From a checkpoint of a small mixture-of-experts model trained on Wikipedia: 96 experts in each of 6 layers, a variant of Adam for the experts.
Below are experts of layer 2 (counted from 0) of a mixture-of-experts language model. Rows are named router (the router's row for the expert), gate (a neuron's input weights, with its number), up (a neuron's input weights, with its number), down (a neuron's output weights, with its number) and show model dimensions 0-191. Each number is 500 + 40 x the weight over its row's rms, rounded and kept within 0 to 999. Numbers have three digits each.
After each expert's rows: a language model's description of what the expert responds to; "gets" lists some tokens that make up at least twice as much of what it gets as of all text. This comes from a sample of Wikipedia text that the model never trained on. Tokens count by the router's weight.

# expert 54
router:524504485468574529541558501495513504528484494576502547467465516404431495465483514484495486481469511551540528497585317541511467486515484526476535525471486484406452485517510583503538564420507502529485482500504501493487465523523506476458508512495454524510550547582553490488521528520510517486463491461488465536501501488529463464476529505450555491478423470460551536477537524489470458413515433543599462505556494523505556480456511522523470490468499486486513566488512510510518549470510496629595444506479498495498590461444459473502459452506463447566507520540512590503458510467528479532
gate0:459495525489556508507511482567468425541475498494434462465490522504451493490594541520517498533518475502510438511435527560536526454539490545540478496506539506512564504453578558539463474494469569518506522459433496548496479485522463598483590403583379507447490480462501504524563519484573483488496436509447472486533591519458480487498489527560484499509505523517451462517501497518511543572494471525376519467521491497497498513521465447439470467510453522501513495529541527483476531530520488484467526496465474477557499532548619566513507521479459541400449417450491437531504531526491496503
up0:502540521488437421407486500473499489508492544563459551567518483513441529490520496498497584523478390456502503457541496436453498485469531477518545552549478485548481540607438491509493534512495460562407539537398489569578477560567516589437508533458537465523499497492545544485547516524520444461506433480510455485420545523547519492529458455479478445495484525558490543548553474489523507514476428502504530543505493420515491469516527486522480484437518464505478513457527506496492500522562562550587562498449564503511495474498505463518422479461420522496488526467546488551517506531466489509
down0:475504424492536553496483541526475545541497436489592470416456497521517492416460523502490501400445559521553483495532466547474544525509462479478435451475454486545496447554500445562515513531558538553569404498477481540455540406495553479505527517462495524497492548536416591464542511493530486469491540509439498528473488480476523451598450533538459495487504508485537605463544536474476549545432512539496528540492454531523510545437505569458555486488533495529534511491555457482527454479506483474451535499490456513485599498497479433433539485452509477484476522481527514453530522432534515499
It responds to: Ordinal words and own after possessives or the, such as her own, third, fourth place, plus born and -rd pieces.
gets: " own", "rd", "born", " second", " third", " first"

# expert 16
router:455488561583527552506534555506572513485434414554485571467543508506542509449487504543497520490530533487478476502429495475529501444507453508514478602471493537474481496482487510511548532546549513496480522462439469467524503426525522419530479537536464496505497422502531480543510571508482550441442481546502478451510490456445519479556519514528462526503557459491490510519490439500450459474542472515485494491590564512500500504496549536504561491607509483495456343545527460444592549491498527465493455469478494503516581508451485543574485532512446505527473485470492467435528575466443526436
gate0:513454575479413515491505477410454475500511477499494516503473556551507527490489444544492442423465452580539529438532454567505460598492495527503514453428491481585413453500519532514497476461475502497523516509523493474417491479557441510408494519514554480534511556508488523477545506564486535461497494486531490539515504520572527450490533501481540451576439474543513488506499538529470531439511502513485525515463572497481418430446553568563499477414461537520478536447525495518466523523566532513508568519502515548506484566470511524509517404505526489403455467463485537509457441554460496545
up0:528537487519417519510438455566458528512470505479515522520484480564537561534491514517574453517388479529569445518530464477494586465475478450517429500515427478501535449496581490499482513485531517551405401490524552545461499452577530528517471527521506467495502548598422509501461431518504452486536527468488465519544523483485547531499550494531421513568530483439507586571464583477465512592476558496434530509467534491484510481583430488453551529517523495463526514432552506515476530524542572477454497514463471516480482489483504481508503462532512541467507479516486479523442541530495496464
down0:484462512532497516518520448461483469494522548556568471478548519527488520556438531481561378551418479502528500442590501551573528476536459498525526504480501495559391469512516510433508530500492449532489477497480531495464551518485507517507526553520484438533516531517451494522492526444456515505465524535507427498528520538504551486529476481544503445575493496498526516507428526521470503426519435502416554586542539513535529537516486507486488510495523465508501524487432564569489543536562527518560497445481525490524532456525566496413558566556515515489516535545541666515543515493496454517
It responds to: Temporal and spatial prepositions and conjunctions introducing a phrase, such as after, into, during, over, when, plus adverb ending ly and States after United.
gets: "ly", " after", " into", " over", " during", " under"

# expert 3
router:510510494468535534535554514498518506503483470562486558467477508400435487466474510473471491479466522537529512523600335534509465460507511524476565501481488487404444497505512577525548584434524500504490477488486511507511487503520521484457493487495478516512573529580555497483499532513510529500457490451485465542511480487539479461481521513436568484472425451466558507481551520493483448410522452530617505521527519527495543485478511517535466482480497481489524565503502501505493541488502504634607465504480496500497599460464459497496451459490449461563513504532524611519452499454523467528
gate0:497419475520501449456469492466529531448490480485500444531468456527538551537488411484547472538502504438460464514478522478438552494494437488535570518522555486522500475415491456471522416518467462441501468552535476495531476567515475545498580484526527516492561510494486515497517489562417409503445513509491506500527543464471496523595491554542532541555549514498436541405518427487471450532476546513450492462503450531546542531480461502538407685505524481477486439491496500561523453478539461507507529477509454418531472559536494491523484496524486501513532512498521465491539536480453514518
up0:514487492455516550545479525490502475559527455473484501470532537517533468519543590496546500497582544487558539536523509526479463502518520518496490566516431448527543535545468494449497551461522467515462470464519509429530564474460471580534402533492502535591516513543570557490519512436448576514491476447523427529551562536565490524448501494491499480504587498542471484551518595492479502466577436471528543531482457472512518427494464523535600423471403466464483478479479559521535446508469513519563525510439501540492506471489483532382493492467500511541484541453546474549461508512491498484
down0:394556523458540518536514438500484497498499542480627488538525571466470470528493545541483558513549426442529503466488511445480500499495546463474474491448553489503494513526525510485517509495481514570481448523516419396438552461506499501520556480575519409529475429494505452547443431463480515500457488499547521507592529486489532537496586486451480526534572440536482516514485454528498482604557468518442517533444456471577497545488453454525487450499539484520523450453571492478513527447509502545479489426554526486510516440523487469475519540495553458516577459501534452525506492522453516517
It responds to: Mixed words in biographical or factual prose, mainly "according" before "to", "born", "recorded", recent years such as 2016, "funeral", "memorial".
gets: "born", " according", "recorded", "raj", " 2016", " 11"

# expert 28
router:486475552570431524546524507498428549543456496528488500559507429447437470497458528561464495517518496411563515479532512514520504497522467568522464545513492440508492502504492472471517521483425462545520488587554544457461559459398490596519585518531514487453523493517476491415483465466465505485475543548460446505555511520436523498515505471502478579468518480526419449476442456435499455469476471502348545554513510503514477502510499503552448437558491501489402524496519511533522503500526481562511469434424484559490469487540507496510524488491520514432523503431466514511520430501483461504
gate0:547445490524518527457488504568493497459478437433499501424496548475457532463526506448524502485549449452477483512520510480517535432517522459451459523477453596457519568560474456574530493437534480577448502543508538479472539397482535560590430531401530530535531507505516519483525553515471507519503519523577458509493474442516506477514552554439552497454511438548483530439508505467494474449503489597486537560502565443476504575582498479518471501494496502501460511486474498482567464442491513518520476486545551495490468564509478543499465545542517490478563574560507498446469425485500427540
up0:450456502470429489514519503427561458560516450577437467618512426505496489562486452490445515481504505545491434536503470527520497489500483470550554466555563470511508478499473478472484518517447510450534496487507495504495425521486455458446511464487516531516550493520501482526476581415492530509444494474470550555542487545536523525465524544568461477534431518458559487494531496511457542531518492532491448546455497546483408450537566494531493546533532509475502498487507486548512518532533462527516486492502488556504457481456506463494594455513457476604448439447568475512629401499513450438
down0:527525472498463469521501443532508511492513429585480525459446477463463491506538481421564544475570501481452514506467617467462470482469543517463512466545471534453470500460511537458507487543498413447428476545392404528509505489536451462498464574547569530517462553489464468508480437470410491525563574519476456526572479445486518529512490567488518507442511481523547517472514523520525537546535531508530452469533482448539573531449511504495461506508482514567529483477439511558469484580490472475501530504484529375490502465457530503553456499506462566489540521513463450450443448509496500530
It responds to: Quantifier and number words before a plural noun, such as two, three, other, all, many, several, both, between.
gets: " two", " other", " three", " between", " all", " most"

# expert 22
router:510515489505552452459470443508486548533508444408459420538492471540488497553586506432511518564554499506488550502527526506433467484541490481558510508520546490622566495469454474469471453566437529477477465491513509550468499449481491517551523522494441488473484523492482527490441511540531497579483439482554493482571534539516526504447473503482447495479494557519467516519515473553479492558456526544298520494546518525536505484489479540473503511543484528545503479531504473478525485564539523510406456540544482519568430517480460523444426540451510534477537468481470524547459469518464549522
gate0:531481425563484488493440518458477493508449524486481450461497573475522492468504511560508518586539531488462523469545517487419487517493442401453507545551532437479530444426526491531521580433492512520504491463373542482467442522487469482557524456395502529499476464425518500483451510453450497486509508570534496498437532516480456470576547464456543469493467544544484522537503430541472496546437493448495537468522499542512456508457414501475545463479510467480454481485468470482523499562537448506492462549456455534563517522473508482432533475424507547450511524457542510479461537580497427534
up0:536525490544488485498525505448501590457410523471526558506531449434526446499524427497477539551480572559425537471549478516515524495538464489569500447520468507580482474527550494484559462434547471515448487471406490483614480547481479522481490503408467457478439529561583486497520423490472493417487461568449481473526455502504539528511482439534478503574473516499455439461529575477534437492510487541528435582504490527486492535503516506485514539547527501489466529460471519429569508487524462478537453531556479524482507532463462469496534492418456576524537543515473478497458526484492476549
down0:485419480519499514532534492502491496493527528430468459464495515502507504498536490442526515536408539493575522502526450494490536509419481497479551519540497487512446475500500523489565491529466505432579499428457480552501512434454473485501521437512512550516462531526467470459514519595500562485547532492481403554467591591527535464446475528468525515527532495428502591519410568520445476494550455456514472516545526548543492536478490525547416550480506557547548565560459528498453496452509500584523520509520516500470399533468593579542466485504467520560496518473515491499493520474478512559
It responds to: Nouns naming creative works, productions or their parts, especially film and music, such as film, series, album, season, production, band.
gets: " film", " series", " second", " album", " game", " season"

# expert 6
router:487504498548445530577523538468512589595524518519471494493486513456442510450411490476461522534554514477557439511475442497510483580488570536481427480554496472470470491460502536466519560525473488585502452520511470474548468500489514558498562503502589569534421440528491444457547486520468509539501505556431474529542551518421551542552520513534508452474627467531526524497496577519479527514499487540509426441556563502501531465471568527512500579537530515478470481470495509444487524577490547435519477419517550473539499496529448482523531471473507521483503506460525475533514551500540440499
gate0:478459481552457505468504530492537449509427494457558513492472480536519564542486468519440460529417510487426489519432489549492557523447561516474469557514446599590527503473516507510428508479468525494440435479555421453500551511469471491570515515504490458575522466485443462565449569515512516508424480530487547497483535511511494489534544462472489438569480530438511458470517475514527458501586491527413422464482512454514535518469512503487554495549431536484621472488465497492486512449497489462483533530550507490505498522580481489459456524543529501499540496529472518474552568609460487466
up0:514485544476584521467499458476514537476538530490484515550553502483482467464502501479573498464479484475556529545543505499558502448559458457595465470554590429490517464548549498511567505554455467468550501494560615583508481509544544499402500517549532552435462539543535486471527500474539500456514535522456498494519409527485528471484463479483499518462538452515509562491400475485470523416483551457521520573485520519417498481547483499467428501448501409510452519501537515510504534497477466484487486425442507502445496559456487479504566535466477490510454512538433502514476478506535396454
down0:530496536505618470497446547488527532491537499518510433611490524523504474449493457486505531430537469540486529499537539438522594495559458492466516475513525508511565423556507393469385470526512442437550541484446556525536503490480505483484462521528519528451485515536540485515537546421500446510583474498466475482479476518474538535543493425504539500436471529516513488491551461540511489516448467491494547477490523482534501497570499552458516469499593507455440626512593535503516521482502483512528480437435582507528508493457518496477503540479500467490480506498471429513415505502490433503
It responds to: Capitalized articles and prepositions opening a sentence or list item, such as The, A, In, At, After, often before dates.
gets: " The", " A", "The", " In", "In", "the"

# expert 0
router:425499505567411480473507563545545513495443536523531545546500377475501509564514509466494476472534501547541521502535540513503536386480448547567506536524497508486498507517487516466515433546547499464555485434471471469516551452471547520497488508489441456510543489499504507531477512477569487452462453452499500474513530526501460459440485504540528489503557517495434469550584560450493432478457466546385447502497533484493488473388519529474487419482458500485434438544527469528539518530464447507512491478430455530489459500497517512443460496606470483489583486485459458518571492500442535481
gate0:472555488563530491470469410551535501459476450506496541459495497524532499488468533462488499508498576521493532498479499596510489448473515551538484496510475476496557544494455532447555443475525500513443526524470531420473532481456468544480573479538484500476516428448443513509426491485543510458572438559453540404464535514472500536488498473535458501506521529551471465440525514520548443506516508492380446530479507461429490598453523446388524472577492540515494481510470409548526485479501459511494488483462526490478383509495483541527505505525495511467579538472493464458470449556422459522
up0:521421474436483513486492499526504520483480523445522553407429478488542574581518557509552483495440544486438477507488531419523494511548490524480539499525526561566421421552485510480471553465461386470449506470504506551499500594471565445545469516502508503486496486509481508451494543503414470488505478493493426541508527513475526544510477474470494479563475433536558549537451475476493506507522506484508494468533545512552474463515486512497605482472521359489481550438506541461567481530516489488497494481466481439424508477519517455469537495507458538474474583486525573489502538413511445517
down0:553460510516558502513481495482489576469474492515511523480520543500497508526533514590588434533518544439486489472452479514461503549494452480456516461577469550501540434497511573543497426561510432461484487551462520506483524508525523442406474471509504469498522493492460377503535525496467523525544467489523518469474540524516470540369512524527444503522494558527524493494425536555528430461475507505548539482429540535495532538455520435505509556482500494563474502543500576509412527455543482441478468561510480492498407468524495565565574485492498462439504467471529437474530502519466551425
It responds to: Nouns for time spans and life events after articles or numbers, such as year, time, century, season, died, World War.
gets: " time", " years", " War", " year", " World", " life"

# expert 9
router:516539443463604555473551575558531486491510501555493570480429571421445459541488480497477498510437521534528521581516395507513504512487512493466500503454463503496513452492485538476511515482565505566489530485492468506520483522535519508423427518495495521546445472547488502534468523533528502489476555432519491522510540481514484458527535505450555521470435504487565537506557519465492462410521466484619522542589454496503577494420447530514495459476536518453457570487475473551503490470473472540557498473487572545500536506468433426552467484502459513543565516541498567579479436496490488534
gate0:429535529557492466468442430477488481461498482446502462504484525526488512490591497462565543496507527519432533479501536460493545557494554451456435542437533474492495521483478495491547419496499508462512529409573479474510528536483435453510501479511566505529531502488474476436457470441457528537530543464475466479572488536461525476527532467509473582448594485444481478580550497522484490465481542528433535417431492582466514573499498566509480547429542582452555440515499466459486483521497519469467498466546497466558457499461542545520538532524543534496521483517585430507517470525540543421
up0:565527471480474509542491412446481556515498558466456528533503487549532504466472471471405559506580545482567490430551541493491483447511514471504505495535573545612482510452487478449435462526446521482454536447446504500500569589537465498476567535492481574522439498478475411538459519524420444504523502537512587506486523459521521536468528474525510523524503519493487522564493511467474532539536529513562547473507489484510408493484576430462568479491498494458453432476480496496519503531517459576490522496552463491453533426513569432568524517519539524509472512556530517562436506529497494522
down0:510538434530475462481498444471455494473539494484548601529545450503527500469544444511584546530481511487522526500549502481480472497532522483462530517480528416489442489516445533442467466466543530411524544496600495554565553571508514506515493509459520496488565508481507519529443524487541528536467442525571486530570558496494509499509497518521567552521512517597463451478504403567445561575469529495543534491466566490526483585503490532482507436565519487609516578503490554455500478485508490456469527535541532420512530474480521461512516511431505508473536509440522523549551489415512471465
It responds to: Short nouns and abbreviations in sports and media text, especially "record" for team results, plus "system", "list", "Records", "Pos", and month abbreviations.
gets: " record", " Pan", " list", " Pos", " system", " level"